Experts of a small language model.
Experts: 16 experts in each of 8 layers, 336 SwiGLU neurons an expert, 1 pick a token, a sigmoid router.
Training: a variant of SOAP for the experts, 462M tokens, 7049 steps.
Below are experts of layer 5 (counted from 0) of a mixture-of-experts language model. Rows are named router (the router's row for the expert), gate (a neuron's input weights, with its number), up (a neuron's input weights, with its number) and show model dimensions 112-223. Each number is 128 + 32 x the weight over its row's rms, rounded and kept within 0 to 255. Numbers have three digits each.
Before each expert's rows: "gets" lists some tokens that make up at least twice as much of what it gets as of all text. This comes from a sample of Wikipedia text that the model never trained on. Tokens count by the router's weight.

# expert 8
gets: ")", "\"", " 0", " ", " —", " ="
router:164123139140134112059191115152160150137059167084147118123140102123139046121113129130116124037157119178161156109118114141150136116123124154116184140087196149145199097132114122138132109129140092111105113135123144120066105139144157075154081114110108186109140130191124138070142056103138147130097132119125154146137140122173151126126118125120
gate0:156109155161114113081124147121144133155114093078187107103146124089111082153113169148132142116098146172154170169135099142144125134136119125160146174134134131142151123119102082158074172121161129105117147136146090168123166110104107145169147134081139138134074183101131094082097127192133143146089108147124148197110151134089092086109121145131
up0:209140179185090166158118149136136133128161131139165130125175140152168125120116124124176184184113155166143077179076151150095133112058143119079164072089112096146099126085136141150182126150111104015149144150147126158145104085142126065105158135100167133094110180173201198179161146082130140137106095101196110154116117141139162134129099099151

# expert 1
gets: " the", " a", " The", " an", "The", " its"
router:140135049183141114152108165117117178065137092092179096155157074141065148081137149131105138153097164126076161135102120178156154141112096153096092151190083153099145084094148148109138138112145111093120113104130121180146126145134197072163133101120088083091132130111115110150150189143084081150165106090104168188120081132091119123195073137112
gate3:081170166077142087081103075164135097105131154084195156105105159180161110126063133130061125162128119122157133176098121180139155144145131127124140113147165115123110127167122130169108108079154135164166115057116097159091096187075134109107102135145127096107121185158142099106124137104160157140134171128174118148091168130103129102196132129103
up3:169132133175168127142129165117075126140153165134084145098139158143108145111134131133124140108148099097119107169103095154129109134162142079171081122160204078064155147152110134102166159119174129146141145141149127164108144186059145069097136069131114132135134131072114117125054075168157117162116082063138157085125171186191133138128103110108

# expert 12
gets: " |", ";", " 0;", " 1;", "N", " 2;"
router:087134026170130160112143150151109122133141150121078130159111122127108079088112147099127153126165142197174091136105067083131172106167083156071081153085126169154111096123177115111124123119130101135126157132134137099121157117145150134167143125176051147051074143182159155124132073144117081115174101149153123087170128170124146136168108132093
gate65:120115104143094068144138154133088143158169123181121153141114092070121110115098176090126171147168090127150109149148164102137146069134144090104113128075144096090145151175154121145158097125114119101151136190071170152106130056110144114152053135150130153171087105178103140097145134113097114095147143070088162125139187169136093073110102083127
up65:133164122068151159159071084186225093120080130117092132121148158105107118121100128166075127133101131150097157098108133142135155161106066072140122111147116198162128154085191149169119176108134096114205135074151119159118154185146074137175161112135056095131102149107116143189147114145066137140086163142173099093129062118096151142105109079141

# expert 13
gets: ",", " and", ";", " that", "),", " but"
router:098167075120089121074190171092148066109130097147141118107086099076142060130129181129100134077118155179137112105109099105126151076152131142131157130163090137131178105097149132120121166172062145094109120113143134177149106170149086135136173133109098101114129099121142138145081125179093123126131132158135117148189102150224106102178134093135
gate0:146132112141086159090121098141146108175181130108088119106141137142141167131155123135115131133075107142080109157159112124160164095144062134090172133143139126166119146158159060161146141163060147109130133110182155140129158135158162128126169210156109090105089084099114149135131122116155109122083165139109112147148069175117155083171084127142
up0:179111137113110114145106136133181080114135084106079165091147134169149167140145106191080207166102184122147183139119170129164129103047108101128154083157149090135116182131107100117121164190122107110155126135180155133110156144121120065097096144169086082110118180138107167171141130063179146155149141142099150172115078151123177161095154145072

# expert 0
gets: " to", " he", " He", " it", " not", " who"
router:115087083145106082100133127100101125113136117143086159146095127150121121162094124127091108183132187153129099141118119156063094174153115080130158078114117091107119135081171073105116171144137088081128198066108119167148125114152121110128173141119094160119170085122136133165105136134095113162140121062191090123060140139155133153059148171099
gate4:193123107109155135128129113146101153125125160100088157145085128152126091100188151118112117106158132056099071142148147157140126136135130104104126110115192175125143149158199147125119100173137119119144125102154160147133167115146098123085184176091142160138172142154159186183088160157120155049156165143131141134125155095171074119079159160111
up4:156144077158253131179149156154121139126167128147121161175107146140106133083120171156107116095088140136158096192156192136149114125204126162097140095099185194123159095127191078141171057164116160103157138111122112135178137147167125098144132184143085071145151176078151170099113084167143143113076162100134171077138159083136137121145140102154

# expert 11
gets: "\n", "==", "===", " \"", " ==", " ==="
router:151118027146121083098178139154079097105148089139069105090104093145142113083149159100173154091185126157155091155141132164123179145123119134158143171123115140120172042128111099148182106141125122149132117106121183131073133166097153107109155131112140188144160111105188150143072104159117149165084124123114104099084104099129103102185122076108
gate0:167087145137172102127155118096117089128177147078124073132166109087161170147139119135152106127153118107171100103167159042122100125146137113090077103133140181154134082092145095145132099185132141084128107134108106107080118118110212180128108126145171153092116152104114118121078102058132158077107135123170104202113120101079166158084120111111
up0:166144076119127118143106081186143143147131159164200119067107159155080095225099120144132179147151169096108158163091132131124096093111083164143185157099113074134129190175115110141174111079123124105123146097083140160168142096134102089084163147163136166134127092131246119135133140143075131112116170105116098096145120090139116132082082138151

# expert 5
gets: " of", " in", " for", " with", " on", " by"
router:165126089103142174115100103127103104115141145100119120024072108153078091158122161081133162179189101217169111135164122168122157140169077114040116133166120144091136124101141139187147091127090131070172170099153146180087127196098149128105113124141134127111130142131149188118126125169115149108102145147126107085178133142092074166130121069144
gate0:115102050126140142090147087109101102153108110102125122042153134126131130195089137092181134170104153123171137137125121089158150138133075129138108157071113127126157086132129120145095082169111103158120116126137196120113152099098146111124096096175185139081125125147159111116107117153100157121080088115078159099121063161136112117099122095148
up0:174146119191093066111139170169104148185113074155169112128155157129168138121177170116150217136141102097084096074125111149141076104091089084148113124128050133150159176117106131112115117162189118112076160128154076051108106061130114144144129113148162199162052114124120115099139056079132137170103148155144152178133111132117164154101082110150

# expert 15
gets: " was", " is", "ed", "ing", " were", " are"
router:111097108146123089092086156053155156066063154108102161141076106224153145130086122134078132112174151198195107115138112080130102161140099121140170115160080130111163105083163087131115155102140109089104136049097192152075125124077135165117132135094118164165081072183093144158131115120099145185169125101142129110104095146161156179098156158135
gate3:155131048191126118115090108098116099118171165128138153165176127133094106154116081085130138147102166203136182155167138094112129140111158141156135154147143187094118159205202087172108146144106100102176119101121102153174112130101113124076180147103150169200162085143126059098118111139154095093137105128150102152102112139108106134148174115169
up3:082134153233077167149151163132088103172125102090133119120163104116199122105183189079127150102124055138139124089176130141129190149147076134139142106085131069157111115130097193123107079180133156169096130150115146157087132061158105154187082113140087100112144168135148171120106165127159160162098158155128156082156135132147104074090106102145